config.yaml
num_hidden_layers: 14
n_experts: 128
d_shared_expert: 128
learning_rate: 0.000582
beta1: 0.9
Below are experts of layer 8 (counted from 0) of a mixture-of-experts language model. Rows are named router (the router's row for the expert), up (a neuron's input weights, with its number) and show model dimensions 0-159. Each number is 128 + 24 x the weight over its row's rms, rounded and kept within 0 to 255.
After each expert's rows: a language model's description of what the expert responds to. This comes from a sample of Wikipedia text that the model never trained on.

# expert 8
router [ 88 106 114 109 137 145 161 122 104  96 142 152 111 101 134 144 142  77 169  96 104  89 125  91 152 133 141 134  96 105 165 114 160 140 111 150 171 161 155 128 136 140 133 139 134 122 119 166 121 123 138 155 160 166 127 127  93 107 176 156 160 129 136 156 115 146 140 124 119 101 102 171 142 170 128 109 132 122 175 172 109 138 111 102 162 114 108 175 163 121 140 106 115 104 133 152 155 155 108 148 126 150 115 118 153 136 137 115  90 121 108 115  80 170 119 109 146 134 149 129 146 129 149  82 133 158 146 168 151 143 154 150 135 114 148 128  69 154 132 125 143 152 118  98 110 152 126 124 118  71 157 100 131 149 170 146 116 123 153 115]
up1 [131 149 116 117 143 104 114  99 139 182 166 114  94 126 134 129 134 105 112 132 116 147 129 123 157 102 112 110 164 105 149 115 144 153 122 149 139 129 155 113 106 125 136 162 124  99 155  86  98 135 130 154  96  95 109 164  76 150 104 140 205 116 144 113 139 110 114 131 101 171 118  98 154 120 118 119  89 110 148 157 162 131 147 114 106 129 136 119 115 118 146 133 131 157 126 104 147 125 129  88 169 170 151 121 176 104 149 122 124 131 112 117  98 109 119 121 115 116 144 184 123 128 144 117 178 151 153 170  98  81 120 128 149 123 142 124 148 177 137 132 118  76 144 103 113 103 123 139 145 149 133  90  90 155 111 161 149  83 141  92]
up2 [137 151 163 113 136 135 153 133 113 141 155 164 130 130 137 113 109  58  99 111 119 121 135 176 147  95 101 123 155 116 120 116 118 122  97 119 122  87 130 104 138 125 114 142 101 104 180  73 140 141 140 104  63 149 149 103 107 131 165 140 158 158 154 146  69 148 114 141  98 131 157 109 146  78 137 120 122  89  92 130 119 169 178 113  58 153 120 141 175 120 104 133  56  98 143 142 133 136 144 149 157 145  99  78 139 162 145 114  92 139 123 117 127 129 106 147 112 132 141 118 129 160 125 122 145 127 110 155 118 112 108 138 124 138 161 144 141 130 140 147 150 136 125 151 112 130 126 138 145 103 141 134 162 142 125 125 119 127 101 126]
What it handles: Periods ending sentences, often fused to word endings like ing., es., ation., before a new sentence or paragraph.

# expert 37
router [128 108  93 114  97 155  87 136 107 103  94 171  99 129  90 140 116 119 122 108 171 132 153 107 153 147 130 137 158 126 128 145 111 136 132 101  88 133  91 132  93 126 136 123 158 138 143 141 121  68 176 119 119 161 131 126 128  98 131 148 146 199 139 134 162 144 121 141 104 185 156 135 143 105 135  78 102 136 134 164 150 132 128 111 104 126 114 137 127 142 104 102 151 157  97 132 148 127 101 112 168  81 110 138  95 114 106 131 124 147 138 164 124 121 104 155 184 133 125 125 146 153 139 126 129  86 154 125 169 140 120 118 160 152 103 134 118 163 143 150 149 144 144  84 156 116 102  87 135 117  94 121  97 172 126 153 100 150 103 124]
up1 [122 124 117 155 110  81 124 168 105 101 118 119 171 132 130 138 157 148 146  98 135 102 106 130 142  97 178 128  87 143 110  99 128  99  89 108 121 138 107 124 178 137 127 136 147 125 155 123 171 120  89 159 146 153  77 122 143 142 132 128 129 138 126 137 133 135 135 133 131 150 124 120 132 127 162 147 104 127  79 137  87 104 134 143 148 129 156 112 166  97 140 126 132 148 147 130 140 123 107 109 107 156 145 140 121 119 132 154  62 115 139 141  96 172 138 144 164 113 128 153 110 162  94 106 149 134 137 167 158 152 138 153 154 118 158 129 143  87  93 166 119 157 167 151 165 103 143 129  93 109 134 146 175 153 108  95 127  69 122  76]
up2 [132 124 132 123 147 162 133 110 116 149 142 151 146 154  86  74 109 120 181 129 153 123 115 144  93 121 138 123 104 127 133 134 137 171  79 140 152 145 164 111 122 150 132 157 161 131 116 103 140 100  57 148 118 143  86 112  93 127 120 102 106 110  95 146 171 103 118 151 130 138 121 142 163 141 166 120 166 127 122 151 131  87 105 135 135 124 157 154 145 117 120 105 120 106 161 168 142 108 123 165  97 178 163 134  90  95 122 159 119 131 142 101 108 137 158 159  94  96 118 142  67  79 135 115 126 120 146 131 166 148 122  88 167 141 135 123 169 119 126 143 170 128 148 133 150 121 129 142 127 113 174 143 120 145 138 129 126 100 117 142]
What it handles: Capitalized opening pieces like In, As, On, For, Un, often at line or sentence start, either as whole words or starting names like Innisfail, Atatürk.

# expert 29
router [ 94 154 191 135 153 125 135 111  88 121 122 120 125 130 110 143 162 127 157 132 143 127 120 151 156 134 116 144 117 154 154 107 146 133 119 174 118 112 151 106 135 131 158 146 192 138 158 130 170 139  90 110 132 139 155 132 134 179  87 158 115 135  94 133 121 169 150 146 140 129 133 107 126 169 150 121 124 154 118 133 157 119 114 149 140 131 147 147 153 137 135 149 123  83 143 161  96 169 157 114 164 113 107 157 140 155 128 117 112  93 156 142 140 115 132 132 141 110 158  99  85  90  87  95 156 155 112  99 184  99 119 138  72  95 147 139 147 109 107 167 116 137 149  98 143 128  70 143 118 140 132 109 150 113 117 125 162 105 121 159]
up2 [174 140 125 142 130 111 149 106 140 113 205 141 138 124 173 120 123  97 148 118 147 131  95 157 124 138 116 130 122 142 157 150 163 118 118 114 126  98  83 107 116 156 139 139 149 137 118  94 133 146 111 126 180 129 107 113 131 119 109 149 130 103 110  81  88 155 148  95 178 113 183 123 127 132 123 147 151 112 182  91 100 117 138  86 155  72 154 141 130 120  80 138 133 140  98 135 132 155 148  98 137  88 166 106 130 104 106 208  87 116 134 127 122 135 144 113 107 138 124 131 117 149 140 127 125 164 176 134 140 124 133 142 127 112 168 128 158 120 105 127 162 140 153 124 131 159 145 116 128 130 121 168 139 176 126 145 122 132 122 128]
up3 [179 169 147 102 138 139 116 144 168  95 139 112 103  94 145 103 150 101 150 158 183 146 123  82 159 132 156 132 101 148 125 105 107 127 124 142 144 141 147 130 146 182 120 153 143 193 126  95 121 176 120 118 144 164 114 151 162 116 153 128 113 128 154 113  69 156 138 117 180 141 101 139 134 134 140 164 134  86 154 117 164 137 152 158 139 123 169 149 182 152  96 155 125 137 113 146 107 130 144 135 118 110 132 143 144 134  99 114 107 136 143 119 158 117 146 134 111 128 119 115 135 104 144 133 137  96 143  93 137 111 115 146 116 138 146 131 160 151 121 148 129 158 114 101 122 144  94 150 137 127 130 118 213 163 139 158 104 136 107 123]
What it handles: Two- and three-digit numbers inside sports statistics tables and score lists, after pipes or semicolons, such as 25, 28, 144.

# expert 18
router [152 145 139 106 122 130 105 100 109 141 117 125  98  80 157 143 124 132 110 153 122 155 151 122 157  93 106 116  96 153 117 153 125 138 158 141 140 143 148 125 107 109 133 142 120 177 139  95  90 109  87 120 152 118 124 153 154 151 142 118 114 111  97 128 106 139 169 106 107 139 111 163 129 106 152  94 117 123 161  95 114 162 148 167 130 136  84 164 143 104 102 108 128 154 166 148 175 119 133 166 114  98 116 145  98 139  85 160 117  82 173 122 137 142  94  96 135 112 121 141 131 114 153 112 144 100 157 105 151 102 150 150 149  96 155 122 155 159 116 101  74 142 126  92  86 146 143 126  90 162  90 127 109 123 138 158 140 103  82 109]
up1 [118 155 170 152 110 114 109  97 106 120 117 129 157 119 123 139 148 105 134 126 154  81 124  85 121 150 127  89 128 119 128 191 162 111  84 176 110 153 175 155 149 111 130 125 129 170 112 147 163 107 133 105 138 125  71 129 104 114 104 121  92 166 114 158 121 128 115 153 129 138 117 139 143 133 129 105 143 126 112  86  98 129 152  94 115 148 118 164 120 142 112 113 123 153 157  85 153 118 130 110 110 105 114  94 126 122 108 122 183 102 147 131 117 130 130  88 153 170 137 140 160 106 125  75 138 141  86 130 131  95 150 106 123 119 110 140 124  96 148  89 142 112 120  68  95 132 118 116 135 117 147 117 117 143 187 144 128 153  81 137]
up2 [170 103 161 139 144 145 147 154 145 126 112 126 157 125 120 104  89  93 108 118 181 113 125 139  87 118 145  84 109 112 104 117 141 137 144 139 143 148 123 108 115 116 152 129  95 102 138  82 129 168 124 132 121 162 114 136  38 135 113 148 162 115 123 121 132 149 106 148 111 164 129 106 137 163 135 101 155 137 104 119 154 148 125  91 111 134 134 168 152 112 104 140 146 114  82 101 144 166 132 150 118 160 132  96 103 112 130 135 150 102 110 128  77 153 143 168  95 129 102 101 153 131 148 136 147 109 118 160 105 140 139 164 139 171 148  90 155 139 144 142 134 159  78 103 124 121 156 115 118 107 121 107  74 133 131 120 129 177 104 104]
What it handles: Periods ending sentences, abbreviations and decimals, and pieces of web addresses such as ://, com, org, www., plus non-Latin script characters.

# expert 32
router [132 170 151 140 146 125 168  93 121 140 121 129  66 117 108 108 145 137 167 101 113 165 119 141 174  97  96 135 161 145 113 103  94 150 124 162 173  95 125 108 117 132 113 144 142 114 111 134 150 158 105 160  90 116 171 134 125 148 117 122 164 148 124 115 147 125 189 133 112 141 111 121 116 139 140 103 166 155 108 156 104 153 113 136 154 135 145 140  88 133 138 139 132 113 145 125 135 147 166 108 117 130 122 149 167 146 106  91 135 132 150 129 145 100 139 144 100  90 137 121 143  82 148 129 150 121 129 158 130  89  82 163 153 177 166 124 117 133 136 119 109 114 133  74  93 108 118 135 116 157  80 161 149 145 122 153 162  82  95 127]
up2 [140 109 138 130  97 136 104 111 154 152 108 111 138 132  82 111 136 111 130 138 116 160  97 120 120 143 157 113 135 116 154 101 160 135 117 133 135 126 123 124 139  89  97 160 148 123 149 140 113 135 122 119 182 100 127 102 122 169 146 142 161 140  64 157 120 133 161  69 109 128 127 143 113 163  94 105 142  86 125 112 143 110 138 125 140 107 178 111 101 143 158 134 102 132 109  91 179 187 139 111 101 131 185 162 152 123 130 147 113 143 131 121 149  94 161 101 114 130  98 156 196 127 138 139 148 137 129 120 153 132 127 125 121 121 142 146 117  87 143 192 161 102  95 127 115 114 106 113 110  85  93 142 111 149 102 111 105 133 121 150]
up3 [140 126 105  88  93 138 140 130 156 125 142 112 131 105 146 122 108 104 172 121 117 127 118 123 134 148 113 128  98 102  81 133 124 114 132 161 134 186 116 105 134 154 112 106 134 141 135 154 102 125 121 135  92 107 141 136 164 174 115 195 129 113 153  77 156 113 140 123 145  87 132 100 122 126 121  98 114 143 112  97 119  79 130  84 162 174 161 125 131 118 118  87 128 110 156 135 111 140 122 129 153 110 101 144 170 127 130 139 105 153 113 140 146 160 104 124 174  93  81 126 101 130  71 145  95 121 108 159 139 123 140 125 124 160 143 156 106 138 150 142 107 159  75 142 118  99  80 107 173 147 139 151 146 125 161 151 102 112 122 109]
What it handles: Digits, often after a dash or hyphen, in ranges, records and table figures, such as 9–12 grades, 4-8, 1961–66.

# expert 13
router [126 117 118 149 162 145  90 129 149 141 120 121 108 153 167 137 167 148  76 135 161 137 144 155 104 147 107 129 114  79 129 169 176  96 105 134 105  90  89 133 141 145 100 157 109 148 169 123 125  99 173 143 160 140  76 148  80 140 127 104 113 165 151  77 121 119 142 160 115 122 154 118 102 155 182 118 139 146 132 157 117 122 106  98 108 121  97 135 119 117 109 168 140 124 102 119 169 112 129 142 111 132 121 147 141 115 128 150 134 106 118  97 143 106  97 136  95 110 108 102  96 108 106 147 156 102 121 144  93 103 127 125 118 101 140 133 152 142 131 140 178 136 158 127 143 169 162 143 105 110 119 115 102 158 193 144 124 117 138 118]
up1 [121 134 137 129 155 129 118  80 132 105 158 124  88 131  69 123 116 108 147 134 162 140 135 109  98 147 124 175 143 120 133  98 160 108  84 134 101  93 117 174 141 166 126 177 149 167  98 156 123 148 148 131 120 151 121  83 131 117 119 136 119 142 147 170 175 104 143 132 109  93 177 127 159 160 150 187 147 137 135 174 157 127 127 110 145 113 120 129 154 122 126 125  89  90 168 124 127 137 153 134 157  83  93 148 136 127 139 169 119 149 159 125 123 127 139 158 111 150 110 137 123 128 160 104 115 122 138 116 131 159 126 116 149 145 157 124 118 105 170  95 129  89 134  99 141 132 159 135 119 183 120 166 136  90 132 120  99 112 155 145]
up2 [144 123 146 137 105 138 137 135  81 152 148 120  89  96  79 111 136 144 130 136  86 116 103 124 126  89 161 129 110 162 120 141 129 137 105  85  96 156  91 124 162 137 146 112 122 131 116 118 129 146 144 111  95  94 102 108 127 132 149 102 134  87 103 140 182 141 158 137 121 136 131 102  95 126 149 126 118 117 155 141 143 146 116 134 139 151 112 120 100  82  83  91 125 161 173 111 156 139 112 114 152 103 137 123 118 131 158 142 129 130 146 153 128 142 176 152  96 119 124 105 103 132 115  84  95 112 132 153 139 115 140  86  95 170 117  87 146 100  85 125 114  81 141 146 102 156 168 142 118 181 105 140 100 155  89 109 156 143 172 116]
What it handles: Second or later capital letters inside acronyms and codes, common in tables, like the B in ABBA, the C in MC, country codes such as HKG, GBR.

# expert 15
router [141 171 177 120 133 137 164 146 122  99 132 118  88 116 121 106 151 139  78 155 147 153 128 135 140 163 122 139 141 144 134 157 120 136 133 151  84  69 104 132 163 118 131 126 117 145 137 168 162 136 137 155 142 124 130 131 121 121 158 131 112 129 104 129 127 117 129 141  99 165 164  98 100 117 131 109 141 120 143 161 137 181 169 111 155 174 119 150 123 108 104 190 159  93 153 177 119 163 144  99 111 130 124 136 144 141 107 114 140 127 109 126 128 168 121 125 130 133 128  91 155  82 140 137 149 106 127 119  82 121 145 147 169 139 168 113 157 154 118 150  93 136 129 101 106 164 159 145  97 114  79 117 100 170 141  78 124 100 133 123]
up3 [156 146 120 117 163 156 176 152 140 106 104 116 105 121 109 124 126 135  99 145 119 125 136 112 126 153 169 135  65 124 130 166  84  94 113 128 122 163 170 111  83 101  74 108 135 138 194 125 157  91 129  85 133 102 148 143 135 142 115 148  98 120 136  92 125 101 126 151 107 114 148 115 106  83 110 146 120 120  84 144 131 133 143 127  92 115 118 121  99 144 120 133 100 163 137 122 128 109 118 144  99 111 174 126 136 114 157 156 131 102 130 143 159 184 194 117 122 121 112 164 145 140 147 113 119 126  95 145  82  91 108 123 143 159 122 114 121 153 130 109 118 155 125 123 110 134 126 133 113 114 131 120  83 125 141  91  80  96 145 102]
up4 [125 123 115 160 137 136 141 101 118 141 114 111 154  78 164  84  88 123 136 171 140 147 145 147 109 156 158 154 107  96 116 174  96 103 134 118 107 156 153 127  80 158 103 119  98 127 111 106 105 133 129  82 152 153 148 108 106 104 123 126 156 119 136  96 161 166 123 136 129 149 142 132 136 131 128 165  97 132 107 120  82 137 136 105 135 112 122 113 122  73 111 124 131 126 169 140 104 117 136 107 141 137 189 101 168 103 122 116 156  96 164 175 148 118 103 110 127 170 121 140 118 125 125 152 160 105 167 121 135 130 147  90 149 124 160 116 142 116 102 157 123 108  78  93 116 179 121  95 145 135 133 133 128 157 173 167 115 116 134 113]
What it handles: Single digits in numbers and units, especially fractions in ft/in heights, km^{2} exponents, UTC offsets and negative percentages.